config.toml
n_layer = 11
d_model = 384
n_experts = 32
experts_per_token = 1
d_expert = 416
d_shared_expert = 0
activation = "geglu"
moe_layers = [2, 3, 4, 5, 6, 7, 8, 9, 10]
router_score = "softmax"
normalize_top_k = false
routed_scale = 15.7
balance_loss = 0.0103
balance_bias = false
init_std_router = 0.0145
lr_router = 0.0011
vocab_size = 8192
norm = "layernorm"
norm_eps = 1e-06
tie_embeddings = "early"
optimizer = "adamw"
lr = 0.00188
beta1 = 0.9
beta2 = 0.95
batch_tokens = [131072, 262144, 393216]
seq_len = 256
train_tokens = 1925000000
steps = 7454
dataset = "wikipedia_en"
Below are experts of layer 7 (counted from 0) of a mixture-of-experts language model. Rows are named router (the router's row for the expert), down (a neuron's output weights, with its number) and show model dimensions 336-383. Each number is 128 + 24 x the weight over its row's rms, rounded and kept within 0 to 255. Numbers have three digits each.
After each expert's rows: "comes before" lists some tokens at least twice as common just after its tokens as in all text. This comes from a sample of Wikipedia text that the model never trained on. Tokens count by the router's weight.

# expert 16
router:113136121112120155150126127107148136129111135132100158146083120123124130086142147117168145127138151096109148140115095133125148137129136130132093
down0:082092184184145137104092133186150110117129138134102130141167101107164154100123152112146142101111111171097128129103137122146108081162111152087137
down1:149122152120096156095148049113134134125101146101129144122132139146144180141107123130122147129160113136130149111144124098123126169138120145135147
down2:123095150109091121111117157135152168107137104109108118155116156132104143145107134145110131133144141110140153138068125133135149128099126121103163
down3:157151122101107130125123149114098139118086118131143098126133163147130166141140138107171130080070151120135157147126116150137111161097127125124120
down4:139131141126125126130153089138123177112098170161107119120091113169127145154116131101157141117123158160141116115100157107136119119181137180146101
down5:169133130135133133138104168081132124144092104150111144122148123134092155135108103099151147148125137111150139149073161166106141131131158141116117
down6:118144110118111153133106170103126162148163073112120112140122127120101136145118107102112101090108144147156162115101158122123191128170162124113085
down7:122128148161110105121121160120096103164109125108123093093134143118131110110142129135122091147167166111151114115106101151163165119120135116119116
down8:148143135101120115122133125159135120075156179154127120128118104120116114133090137141178116129155170123107142139130111113110094165105140085168100
down9:088152114122132132135071129106102130134111115164117110058120131111116096126103116084166084133121107113171129126120119160136138151101114150158071
down10:140124135133116152071139136137118062131112124115145100136093116119103155118116127131098156116091146136091126144135121143110161123173117167090094
down11:159129155123101148136141136143166159132113106162135112142147167134121152121126123099172124148145121142107155104120149121105123149110111133104134
down12:118108146106120134112131130112118109123096114160141147126115103108155101166106112172122128125129111150177124112146119111143125127101114143130124
down13:126117098128135105134118178102093143123150113148126096136122101126119129114093109141159095107104117087103132116140133083090128158123122133147147
comes before: " the", " to", " a", " that", " his", " her"

# expert 27
router:137140140126122147122088151150106109153089125113150125089112176097119144156113172191109073147132106135102135128120162118093129106134106107087186
down6:146139126131187125131091111133108132100189175132157139111128141113155117206131142139100160091150099136109108130143119082104144139140089152180091
down7:115138126080119112101110144095127131131126094109110093111161131143128163156138109156142096144145135082162164089159150113144111139144172158124114
down8:134109114146107133134092156130164114144178120141139114098139157149105123121144133147098084158123126075124171082140114104105160174155127153122153
down9:159148122102155085140124146131100104110146139120168158162123156145111127123174117153135106130119132125143149110165093133155145138129110144083119
down10:143093138118132097125127121189131169118148132127065132106138112157099118140153160164124106138103111155103131105122128151144105112112130121109126
down11:118128141134147145113107147124138111141091139184101107112155132121139167141124119158174135107130142095137139094144159143183106134149112171145152
down12:154122180115144141122110135099115128141131107133139093134132147114128132133138143141191150130130133123136125108163157170106136149120104133136102
down13:142143111092118149130104116130155166132090106117122139119100128138087124135129131103111141123097121140138108161090093112141109123166125146144090
down14:114099117154141188136106147133110145134129113170129108118124146186153130125118149106124127146160141138165134104110122176144155121114154153111148
down15:142096180114092162127131115171117136127115125101128090151125171122096141111150175137144106159106094131101140128112145120131126094101175106096127
down16:124129116160104128148133137142074133123199091174161145063113112119149100142083116140110155144123147129125129110105132094139144113126150118154149
down17:133140159116097148103116122103099141116098112124153155181173144162148137132123112126086147179140138109150083120134137134151121136121175120100127
down18:118111068110123125109149118114083137113128118136110128109144119146136114181140120147161120109145186105135118087113099133101103119113109074126100
down19:125159141170139109100153138112119153131094108130142153114121169092123117092125139137123145148107095090134144161103122133128101093084156116084134
comes before: " |", ",", ":", " Total", " zone", " October"

# expert 7
router:146130137147129135156136125120146165124180139083153113119153157080154122180129144119119127117110110117102114121150118124169091175131114129128137
down0:106146140127105111121188115080081098150138103163129139126131131107151145110110123122070117154140146105094126130133165150110161143093166114104155
down1:134093169163114133135120142063112144155122153158122132144073126120144116071168144126114117148176125128163105182159137077097119137136180147119122
down2:154128097079107155099101104175101145116127156140116134109126140140118136126128133127099133117099069143138101163120125122157145123146142101117149
down3:088105128174120162099129113080133111140112139081079175106160145126141120115083123105156147108139103142163107159118097163097161135132125110138119
down4:133150106156135156121139140144124135143115165110141146135129099139123098137131107121115093138169114124116115132121128119135105121106123090106084
down5:149149125118090119142162163109114155109141139187116163114105139168092115140130095124122093149145155112117158139159123166155130190142116153147115
down6:139093139157176174147105114092162104148131105107094127160128165131134133135135142137149143144164122128120122135140155087127096138077119094121107
down7:158120139102123126116148103126089190115181097143136115114109132128141154124131113095140128140140134121109123123139164113134151146145174132129119
down8:111099093155160126132115136103135118114132125147075146112138113139145148127122137109160163133143103095123131127120147118116095085203115136113131
down9:110110070159127132139114127193171145116163139152129095131145157102121125139105122134128123116116128166128115132092166144139122154132103108161071
down10:129134194159149140113106143126141178130108128077120130150156130128150139169144094135154112094112135077129139087156120095092158131108148123123118
down11:140125110112124145132103125107155137130104136116130159111144149112121136164125109147155138155121113119131107113110092110139097146139131142128093
down12:116103160096140130138114163084110138140127123125147139132110111123125122125144106145156132126107125145135139115140149150119160099172124096153109
down13:161154176112118121146126154169098174166151138118118103124131140126103173136108104113120101149140151122148108152140115134111070088117138091133163
comes before: " and", " which", " but", " including", " who", " a"

# expert 4
router:137140110120156097127162105142150119120148146115103101117100128138125117140125117077091133120150112132180100108153112121115149139125148130097130
down16:107120111108137189145124119133137137129111100121149108109122120113134118124136103143125110129111118163078106114117126111120146133140164135133125
down17:140156128145139158118129066161125143111153081120124138092103097163146142138132156123115127076111149105108152085095141124151168131147129107119099
down18:142167108163141150169111122120092128111150146162094133110154132153098142141116143105122114169139122098135156124105119140105158112146115121150123
down19:137105118099145120153133182153129134095132091154152091124140115114152114124107147122144151123148117121122138155148101144127119105137109139131141
down20:154147181111093087153144150101093103143131152151147141061137166096162147176117081138157138085102151165126146129114169096123146143140117152113107
down21:134120087149093133142189136145164116123106167135122130126110123172172116142113098120122132167144143124136141187128063136144140118079145130084140
down22:153094166135122113098139090149133134102149144130148118165132096145125138108124140133173096096115163103079126121152143090136170096159153138149123
down23:103138122109139114138098128101105168175163136136138134137116140142128177119136135136132154164173102118103134126148123139139161141113133118158146
down24:141135125115084096124088120127112132114106139152109119149119152109131151119125155128138132143150079156109102110092134119127107148154178140137081
down25:151133112109128105097126109119112166140120136121110176123165067148109119118158133095124165120073141112140130146129123111078129091163075161163189
down26:138100094126150114127107120131121145132083090101176118129155117136119143127106129186146101105170140120099138106139162166121123180097132146121100
down27:138142114132123174142146134142101114088143096116171156084117114133158161130123135133125138118130148150155098103149114098114076137122096090104136
down28:108115130125114111169114136132145161157175134138121094178124094138096116148159139070133107179124115146118097160126103095120125112130112105118124
down29:114155141129104142116129110125155094160138128087140137136119155147103148083126158165141095116119140116075139101192106114154125114149122142138127
comes before: " |", "|", " ", " medal", " place", " Championships"

# expert 13
router:128091137128110130126149173106149140111091090114100134127120105123113139116137129098151155182106154093111169148107136144128146128119134112103110
down0:132107127177153129157119113132114143127110074108142146083154132118156105178145162108070153116121124124144163136157137122169092122126158110111150
down1:134115091118094153147071098130100084140101161165147133105101149098102100166146119131111115106133122086142099129113100162128173127148143151129180
down2:115172106104171141133133083118123103121125151129070139175130129137095121117114137069145136107133152116112111124110129099129139129157136148163111
down3:144119122053110097131111171066153139117163139113111126145098155131074150114159125093143121107181158132129112134132092115079146184141093111158093
down4:176162095115127131119076101143135098133107137126111132142136105118108069098103115146115129149149153107171119165143111087139143100135130138143117
down5:140138149137092131108124157168170117137110145181103112129139122169121159159132075147116127134141112136137166109129138121107108215142134127136121
down6:152100145150132105115135142144134124128103114143159125095140160125151106147140111156068119112155119146133144127086133134139141133094136102140111
down7:097165117111099125121117148092133096142125152162135148119101145120080161121138076106117142134102159146114130158129101109139124101084110171121149
down8:075163166137168113115126107140131100130138148091119120141133133112111129116135089182104083110095146151122140118107139119061085128125144097125141
down9:114165098081103125124134179124126161119125125149110160120133197159128159117109125149155145132146134117129139123112117105115151169119141092113067
down10:140142089129104120172101127116134123096152113153093137109149131125130117142120141108136111103160150114137120147092128129119144130164148105114190
down11:141099171132115145148120128100122100114112115167170176126128120123110122124140123129126151130112086096149118099154186155161131157117116114160110
down12:087126126111119121123138120079118093102129135130148095135160139116112137101145170113095078131138135140126141115113155114172141139135133133174108
down13:160132127167082163106127130112143124143084117101102150088158083110130154105096139126144114151152126109105156098132108171133112154107103175121141
comes before: " the", " a", " his", " its", " their", " this"

# expert 2
router:088104096124110154165158097103112144128163158101100123099118128151143130134175121131130155092137126158147099098105153122174157120105126157117103
down16:099098149163111119162146116108148171144128123127126128117177138157140148122108142160124092127153149112111114130127129131132123103102139086113142
down17:149160121134105154096139136163115146123149137105111135095103128124128137100084120154162138101077146127132144105132099154137143139131110100112148
down18:129143152087106112106155140134100182123118158163176112103146139120127136153152119136083135166126131100145120138132114117127086119118161157118128
down19:134128117133079148110110143113107137121105140135132107151123130142095116133126133161103114121154116155107125147145148095115142131120150105090141
down20:136133089155134094168158130117142135128077110122113150081122123159123138152096113130175149108113142086160122132125144124094109141140100135132081
down21:139127168144090076165135136152143130110127159117144140108135128137126122145129106103114106110139135118148124122141176100130130116118097122124093
down22:126124124135162140106126147117165116140133138096140164103132164083166099121145073115147136125151148153146171121116098096161122126110142081144200
down23:104117165133151170146155107133103144139112174110103124145149101100140134102122153143108141107121147100165131116149112143142104120136128113124139
down24:125146142155137101138163111153131111153129128149057121136124122122106116137085129133128096126113087097144127142118102154075162121109119149117139
down25:111104146173112158129136101163145148130126166159127146146109118112132125137149156104158126122168145122138134130157052120154130108108154129161103
down26:119136140128167140148097099107160125119129117100111139122158100108144112083160139133175084137114168125142136136121127130137113116157136161110156
down27:183074160132066206145138157111121122088088109142116085146144116117120152128104099149126104149099125106126131120126135113134096136136154157122132
down28:111150146157099165112124140094129135135163146124113122117110108103148120147086137115179117160141157127122132150153114134158127177130139130108151
down29:130107109172085129100126168119181138149135129154101143125149108120103175120125100139104130132135140109153105157176179115107116138136129101102134
comes before: " |", " ", " Apps", "idae", "}", ":"

# expert 22
router:142144137126130141157077123132122083106124131119129107153121116113122119169108130118167116142137134100109100137114127127114145142131122131136084
down16:150124086166112145156139151099159129198137129086098103104116123157093152157124122139122140101161157152098122190114131114142170058113134162122121
down17:133165095108164124116088113113115163128137118143125123088162104102190113113156142140125148108144102070117134132129154156097091148147125117128139
down18:111146115103159107158177127139113111130136173156102159150116086154126137171103065097125130127162128115146154072095116113098146136104103127128084
down19:168126107125119114120139185115140148145136121098112096090134088127167145147129109147119149172131133126130119092072171144098092147127121134127142
down20:131137180137121121132125113157142117138129149138101128152118164137148138106110137117136129135142105127139098082083114163120109122144099163167134
down21:097101172138137162190134137098123122143127053114138154138097136121112133159124146152142061129108109135155089128153150114117127080110107133113071
down22:150117120116122158177150084112089126134127129088131116149119109125153100139150107111103133141164109176147157137133147138149119154137144114113123
down23:158151122114108119110160076127104073095107104173117121140123156172139163106121099146122131142122136163118122149102155104170136175169146161117119
down24:117147121102128128088105111152125089170175141127098124141179107138108130119124094127153115133127155125140112118135112150123123124151141135110098
down25:150154136153153098113147142092144102171143168139127115123166127133126107129104091162105120124135166110118143136070109135167142106125151123069146
down26:112110138108115130163086087104155123119132132146146114153135125138100124098133128149142153110100116134131100145131076112098148142157148141126132
down27:134163116167153165100109116184106130101117108122180096143163132131137098123126166144138107120079147096140164113136149145118125127128119157146142
down28:139122110121157139160119128129152096114142097121100105130072128129115150119110092111089101162124129157139154164154157158093137111146114115100133
down29:167118124155132174111143103127138157117146143135122111144123162138102112143082117087120132121098100123071143115138130132123136147162150140131103
comes before: ",", " (", " County", "'s", "shire", " University"

# expert 8
router:119116134123131119170155124147106162121139146131156119135102140128090180114168146104077076114112134098129158136148146100130121131178122109126190
down27:110115084115152096146144144148126123160180132112141127120128113097145132141130132116096140151098111179148136125111164127152101120100172106143133
down28:151153136173075112095106129114156154125112151105117115145133135132131146094142078138106173096128115099138156113119110108105133103113130146110117
down29:136122117137107120134179160107127114136161106132088140099153100152089185146098143165116117078106087119100129123117142095139175094101122128106101
down30:100127118148124113115117105130148117133117145091157123092113100122141136146123130141113187152069128066106125144129113147136157121130143151177152
down31:096162153073137119130130158107134084127148168108119078121139134101108117120110168126091136188107102119125075172110132085083120138101104178123168
down32:108128132128114155115128166184133144108101152100154114163153139136117120108102139086096114085110159121103149113159154093134123170126154136100062
down33:122108127096128155135136138119150136145165094109120120142133141123114152114099098172106164132129119145134098113099121118156150126160154115147092
down34:106183171114142062109139096170107138140093134173174178154152140171105155153128128118133182153143156147107130118116152115157112111120131113133131
down35:168094163113126095083124114122116101138078092111109137117129193148092111157121130148154139107079103107112144120107153122153123140126100135114071
down36:160126099146147147170148137138131125140147111153163100131131114082107065094135105129117096096108073137151133098171116132123119154117143123130187
down37:148069155133128132124106148094156148162105115129089117125141111107137131115142128127078115094155123103164131119105148098119109115145107109143174
down38:145162116120110114143154141168116126123160116130151152123142140143116187150164149124082110096130118168123106092145092090141125114144087126131128
down39:172182141118097185171116120124106164128128099116138120143125138149133145113157167091135100140152123130096141117114161121144145117136136116136094
down40:135108123122160167118111150124143166166131126162116049137126162129124120145112093084114132139146121089122138117134135133117115099094181130179101
comes before: ",", ".", " and", " of", " in", " is"

# expert 6
router:142109122121114129094139149129105144116099117094132120108091130112176158124146164080114143084148148171159127165151165105095125133121111146135139
down6:115125107096169117091142150124144124155122126164125104134113087145167093116085130172176122189092153116092154156106146168106101147115099105192163
down7:084126141151104118120133119114077141152102086104105164132139108100128192128103109180133113127119143112137130147109073119122150184102137134104152
down8:120164133130114095111119133152093124114150103167090127171134128114124156128138094157135106118141120161069142108109106127113098117123137100074142
down9:124134133137075093102120106104166184150071108085155091133118116120123110121138137140110158101151139126131132115143109119090163152111113094111143
down10:087123128084062090114128113166099132105134125158150175127165138107132133137125121079111165113154111134113105111131134136140109142129115148123137
down11:150126127141104144137116145160146154160123168154169102110159143119084170156110141144125119148120102125136163146138123143115163146126149149105139
down12:160155158151122097108142150124140109138119160130120156125100140085115139115153148139067111153134116147122162079134074105118150116152168152125120
down13:174089139137099139109111139131079157113098096081093139071102121138152146104095137155136118117138136102087135131144165143120143120100140159131116
down14:120135112149162138149105148122116159158101151110130109155133127126140104134147149107116154060157168111113169103135150114145145152154088109108153
down15:107133133098133100118157123145124129106109098133135151107126141143116143161142101148086157159161123167147102111156142124104134132168155116108086
down16:120129126078158130175117128132142166120141162144134091114168103139136127113070097142084122104152146113098138128129103113085098175111132174132125
down17:163131050168128160137121129114170117111182115128118136135155090105111100118114102114153146129127111115126150107110119140112088114154153144152183
down18:171103171081138142136113115149156103162138103144122117140145161110182136149137130126156133184130097134127125125102137136078110117120098175127137
down19:196133095125156136097132144113123170124101164140134102136138121072126172102124083141121120107110134110120136140127085145098085135135114147109127
comes before: " |", ",", " (", "ov", "k", "i"

# expert 17
router:141111107147128089102151162168134148166146131170131114145127119101103133124135139124099157121100115153111136080129134098078154131136141128152145
down6:089118116139148153087149132077119138124144121075154135152115088133105175146154132124155137161118198144133134140142125112194109149133106158134144
down7:087109119118126096158133125131142155160137101130150164165149094120142125166148089133137140102146144108133132140129122102094069094122133143135173
down8:120112174124138132141122147116131127132106131140139080142120177144060139085123130098191144135114130148080158118131127136133131111153120165160168
down9:154117120135156148110162098091095196102154111122141120171154138144134134121138116106127135147161111165157121076135132147162129125146128111078117
down10:139128114149144069123119158133109176129104135149139119148126078099126089069125099110121128147132148159127138132155131154090093125145122107127144
down11:141105123148146136148161124122099167129120103134138100152115148099149125149127099135157118129131133160177143119120111124141144118114120126136107
down12:140095109173154127130116121133129128118141121114137175163132109135135147124140085126152119089149156118127134135124100120068059123140129161069128
down13:100171096112096115157165156125166096159112154121106144108133092117128125144130177140165125161096189160142092135130170087086148140101151127140085
down14:132128140084110141157125181160073149095139133147174144119137112182128121079161145108117138135139143149148134129094156122171144119131165149099154
down15:063130138144125116161117114176110125108153123113107124085177124119112148135155099169114082105139095155126110123132124147149120073135124102152142
down16:107118115131150093077126116140139113136112141075125144147104144124149130146130136095079137153128108148105159109143109110126194103103161099139092
down17:145110125141158129129082144112103126125134156098103120119099157164138127188130125126128094151144158141148117171125098051117107122159110159077085
down18:137157118090132149099141150140161120147141054078103089163133138095148114122137126155166107085129113108170107099104113148108142081106142142126100
down19:095161117167156142165137125116156095156116147140140152185109122142188144121178100145115139112122137119109090142137144126127102122107102115081105
comes before: ".", "0", "5", "9", "3", "8"

# expert 21
router:135123154155120131141120123122170131114131127121113106141168139122100120168118118145139122081101128121152139119102130121135131134111129112133143
down27:158130190130120139147139085093118118152129121106111103132144110094148099141169158120135159123091147133181164111096109125169111142113129087141133
down28:153147118113120145120097158153130096157115118112154107158141126163136116124109131138123105154093113141156119116124093130131106163131131158160156
down29:106141090135166110171155160115144118143128140158112180119108157107136108124109119101118105133100151128139116128112146156108089111174117136127134
down30:088123132122111145159133129157145137115107109108111134121115139127147136159093141062095093105127112097135147118135114152130143072117177156139152
down31:124148144093113107120161109164147132118130154130116088112170110117157145123102154136115130131167130160105101113093133156142119114122097153122172
down32:103140133139165130143124148155093149104134121134175087097104106126152090149144093112118084110123156133125132113083140147114101121118106163135119
down33:100103147077138150087093128106128089108130123116135122102101095112144149118130124118095106105091131116104143135141136129104088164127146123139155
down34:093118116129145133100137123128114126125160167126131128110132105094103081133125160112132144163119103123172153179092117140072116114145114143127127
down35:139186076108182132137121137152126124113087143102142124153112124117148141137085163095154136132138116111113148119165098131135094123141068118165164
down36:138132111103093113144124123116129142138183071108153136137167132106117079133122133146101116108117122112165146110151104143181137127125123092102132
down37:122142163105146120139052125126105128135149163126133098132129099130110149107171127156179102097130136098141102178139109130128104079121117130149140
down38:158149160119124094131111119169105121145089130150152149080145114102141106132112099139144159165139136134116090133128130117147114122134129135126124
down39:120121144092161086128102116130135114154164122136132178118112111127125144163144082136110120139157078146136162104146144085148143142149054139132165
down40:164111154109155117155127130112148121131123128143124147101133192116118138148095121150126113085103094106123113129104112144124121114134126128144098
comes before: "-", "W", "N", " •", " Species", "|"

# expert 14
router:138121111115143131160163138135135148139098134119099138147149120128119159161143113159131109125110119130139123126139135150136094112123163135108127
down37:152148099172129095081134088122114109128122147125104121118089111099165156103123154101099118135127122113147128108147151118070107111111181126120126
down38:147152166114107111136118098120119094117126152146159162176152121159122115081149112127150121100178187089122117126130108151116127103139107137095178
down39:118106110106105125154104160133107116140138130133144082152126126130129111110155133119132140132136129145121083103112127104114176134148141116128127
down40:147109103137145105136090146105112138179076114125125128123175128120119130122108101164087144130119137132118118100116149112122081088124113132149114
down41:138172126086153149135102127138116145147121126081126067177142143128121086147135105133125145125146168121114078148113137125152106077139177080121088
down42:091179118162136132091123109124158088155139107107164129134119106135119121139126120106089159119114102143137136113137163093124143180139149121094173
down43:103134140111158135172129148117088120100152087188138112141145117144154119153138145171092133142135125141122117106143129079138093139124116083165102
down44:123129131149145117138135161126130151126170128092138124131115080127139090154126112108143114114126136121144103156099141102127153107132145079128078
down45:142133124135111138091153142076127155138116122152147111168105128141143123139129151106138198096104145140126144115165145116121121170125087119088093
down46:137130107091122188119135132149115075126147134134109170166136159115120127106137142090104095164122102158110126124148119139147121157099111070120195
down47:135188094178115110155174162064109152151147108119133093161137093163163132097143143139113133173156099142141153083104099103090124138126113123069136
down48:061122141128077125120151114169143117098108137106105120085159099157118131105126116132155102109143133117143132090140111132175137107167123131106107
down49:108141138138134120131148130183124172119169133159150143136149146124115166179152110144095098162154095171125108128121113123113093134139146113117121
down50:124127119141173165144170151139143136159121113135137160128125116128122126130140124133126113142154145136122108108118113104117138121132137130129123
comes before: "\n", "==", "The", "===", "In", "-"

# expert 10
router:117120122107136102100133162153133129139139123124112116103119147112097148125141131135126175118128119077096092094161132096092143113111147122118104
down0:121141106135104140124172122112114130149140135112120146111138103133158123084126102116163112149144084157102090165123124116162139117096148099121101
down1:146108158148122106095112169136106125125118145074144126135135135151130130102129120165127126133096096148090081103142155099133129128136145098168181
down2:127095155134117088071137117155118105122112117136096128133148080125128127111144103118141173113165121152157102128142118128077120102116098159135115
down3:146139131119100130137125131170133115127161096103169083142157157119124101137122094140104075109088136154130119103132160090148141182120149102094146
down4:111101113141113077141127134152157182120172086100150123111167128087117155100106165141150160103142150137120153148124104168146105122122132108128154
down5:157138107133118106083091156114130112115148149148114152099131134121102130118153152110118149161141112092149136137115113174127145100091126110149083
down6:134141154118118119106137112122113164124135123128105170104124171139118089104105145083129160121135137132107107145115129143097130140139136127150187
down7:094151116122115140091157146141144152125126146143131109091150116128091147127096075204122121146140149115144161179110135092133097121071127135111128
down8:070079164154121137099155131101089144101123106088087149059121170134125157165156087141147156192123114102136165151058136139137107111124163121134140
down9:141082135124167153130144137129114104124208072136120102163134149107126099149151131115160108151117093169118126125127173157078158133107158123142117
down10:128115154125109096115144112121093161120070115135113161132112126114098151094125119139104149075110100122150084126178129133168096124118127105122119
down11:129121141124155140152122131151116139174128119151143115103088110129133140122124110122150127097116125110116131141138149102131094178101150131140142
down12:075131142135163083191153147141076144146145194130149074133136133135133098059095152108124146100127127139142133112119120172112166085147157128127143
down13:144138141124112140124133109129100165125130121167120132143137168154103158135133125121109114143130105142133171119143132153125112132091121120154105
comes before: ":", "\n", ")", "age", " (", " information"

# expert 19
router:105138113143129112160143152149125146156107132151152100140124138137114158123155158108089084089134125124138179109165158105137107126166128100114186
down6:133098151129121133154114108139113147142146113114154133080107086166144143123143144107088106096155118119124184123129069140161150137164141128122145
down7:151153103089128169130121126125158142099099131094109119149141153102102152089137136123159148145101116109097122083125135185119169112164115120095177
down8:130106083145136100106116102166129127085108133101165135091141164135124084085156128118143108125133121088147098109090118106133122132167110150089114
down9:170133170137132117147100127134123099146173138118121127154064129114118119118127114136146129151120122088104124113162144142103091115142136166156143
down10:167124151137101181130081119150096136137146178119098143168137151098139132112170099098151065153128132090103111117107114168153097140166125123166108
down11:148156193148099181152118106120126089119135125118092122153149134130099114121113119111151147129138136134069120111148147137127168151106168137162140
down12:091103127126128096127141069124149128116138167107127145093175106082110131129120141110144172087118113142103115098111120129093163092167147098099090
down13:112136144111131142117133088170128144107086138143109057114140105112131093150116130134146121127140116124098126119151070107121119117110147140154140
down14:138125187169126118120104142118109105100159136136125145107159170117146183105120152158132149115109139117132136167147120143131114162115122133096132
down15:093133123100136130157149149138150106124144111114146156109153143129149119132121141104154046118094139099104145140157129112156107092114102163115138
down16:164141128114132118112157140118098120133120091112114102126129111160150158108128124133126156134145161126098105173119158086140139112116109115063094
down17:129111134109126126132127114102123145124116186126126122089102162155130135061141177107148119110109138125111110142147155091115174157101155141163134
down18:102132105157137128150118087126115101135125098129150134099171148127136101110147062146131138132137097105129103142135147121156132111124127152123124
down19:095139102131093128088142130093098151143132149140116114164129125131167181161141113135140108144124148150109109150143134132111123110107148116126126
comes before: " |", "–", ";", ")", " ", " 1"

# expert 12
router:156129095123112127118112126109110120119118113125095169115133131100127112166122080121105134105130091077131107122118149151153124156102144135160121
down6:139126161091162149119165152085125138155114124141105107117108178112146147100113165091169128158107119140139140116118144166129152141116108118145127
down7:142134124126119164145119079104152160154093117094093127076125106127132148066062136153133148143133162100159153161168103168101110085112120108160136
down8:153117136128081129123103139122136150122130143149144114123168161151120147123126081103152110153106133078106154109103127106139129142081163137151174
down9:139076186136123148092130115129107152156109144150133116116148137135160162165117104147128125087160118126118138119161156121129138149123159133130088
down10:113136156143128123124124149088132134127103100112097152138112154164108086104124119168138107135113107086154107154154117161165114107130107136099134
down11:128139113148140107133127086131142120105153166101114115117095104119157095110137135135115098119129083121145111143163170100136107162132144111161157
down12:106170145111168130142166155118144110192148179122160127131123103136127128130133162139112099148118107141133134103100203145095104112122143087102138
down13:138107148117134080099145120134152127144167094158161120119160116126134112106136098159134136159119155137130155150136148160139106172101094144121100
down14:128081131177130106161133125121168121104120114134108156136157105133128147147105118096160159116131133122117159155141142195130127154149133121125094
down15:102133131137145134148166140135106121094119112099141164111177147105112121159151144095139131153116149125121125140088139109111144114099117133139128
down16:086138115137132118133133160182150139111108131123146112179139172096136130171134124097166143151159104104146098133107183194149123114100120105114131
down17:136133125131123128146103117147153107117156123103155128131143078142153124152117137118103142107161105125120148138136156108148161132174151139114131
down18:089127130119129161078139128127109068080124116090133117103127116159140118136126088131147121129124113112144158120168135134101075152165150155139120
down19:127158125110098093127107131170184138132130113133106171095100079161127141152140156107166170130097132141144124140089101111142147132126159167180149
comes before: " of", " a", " in", " by", ":", "=="

# expert 20
router:127121140135127118151138155167108148141149133128163126150148123123124167144162172109115097093114124108150169143161158097131099117162122098114178
down16:148147129094123151152097121105139132117118106127105109143145119142144100091133133102107097152126152119158119140101100126090142118118118154139169
down17:176088136150143114144145110140109143125146127120092124126116130114120155074200132105124091142137102099102138131122121124183132106160108131139139
down18:144149109126148126115151118097088128101159127170122178141157127152101119102100091162169120114125144113144155135105144139157132091133110111137106
down19:142134118155154150123128153107179090145135138158148126107105142157157141129122134143150124152086141109131154140139089113119090102139110124096110
down20:124097147123126119136104095069140138141123121175099118103163101106143122131143149152166144095146134137069159161131106174096107141112088144149122
down21:123131161160131072168069124130106133116113127142149146134132064105085109122131128146155162122152144118170128143107153154094115120139067149094126
down22:104110154107129104149159138101118158107141169141107104105140132124052191143102154165127114133158106093103132080133140130127133132119150118123122
down23:124132109122115168150132077134131122108143108149093127104146108172151101094113122124063121152132159125144123096142118141078154176086148133103134
down24:105121101155124164170123146119122126121109105156167147118133116119146120161173100136102099089166134061117119156177206080141110089136130142116124
down25:139099133134095092130121146133128117098119123124115128137120133107148165103150134101154172132129106119143129167157119094136119121155095106142131
down26:144080167134128074122135124159168129128153113086140149116105152116168125120157115144117106080118104153139108137102173166114125111124109108121134
down27:067151140161122118117154160118122176122121130103150119152093126108159109132154121115166092110115095161106147127147185134100129145132156123126144
down28:137144092119135113117110120112144104103087139112140127101135162136092111118158156142165115143144186163150119098110175073143114147091105142125095
down29:129119157114141117115109195091163126095156101136141126145107091139145141157084142105112130131129111109133116122139122123140142115118116153133120
comes before: "\n", " The", " was", " In", " He", " is"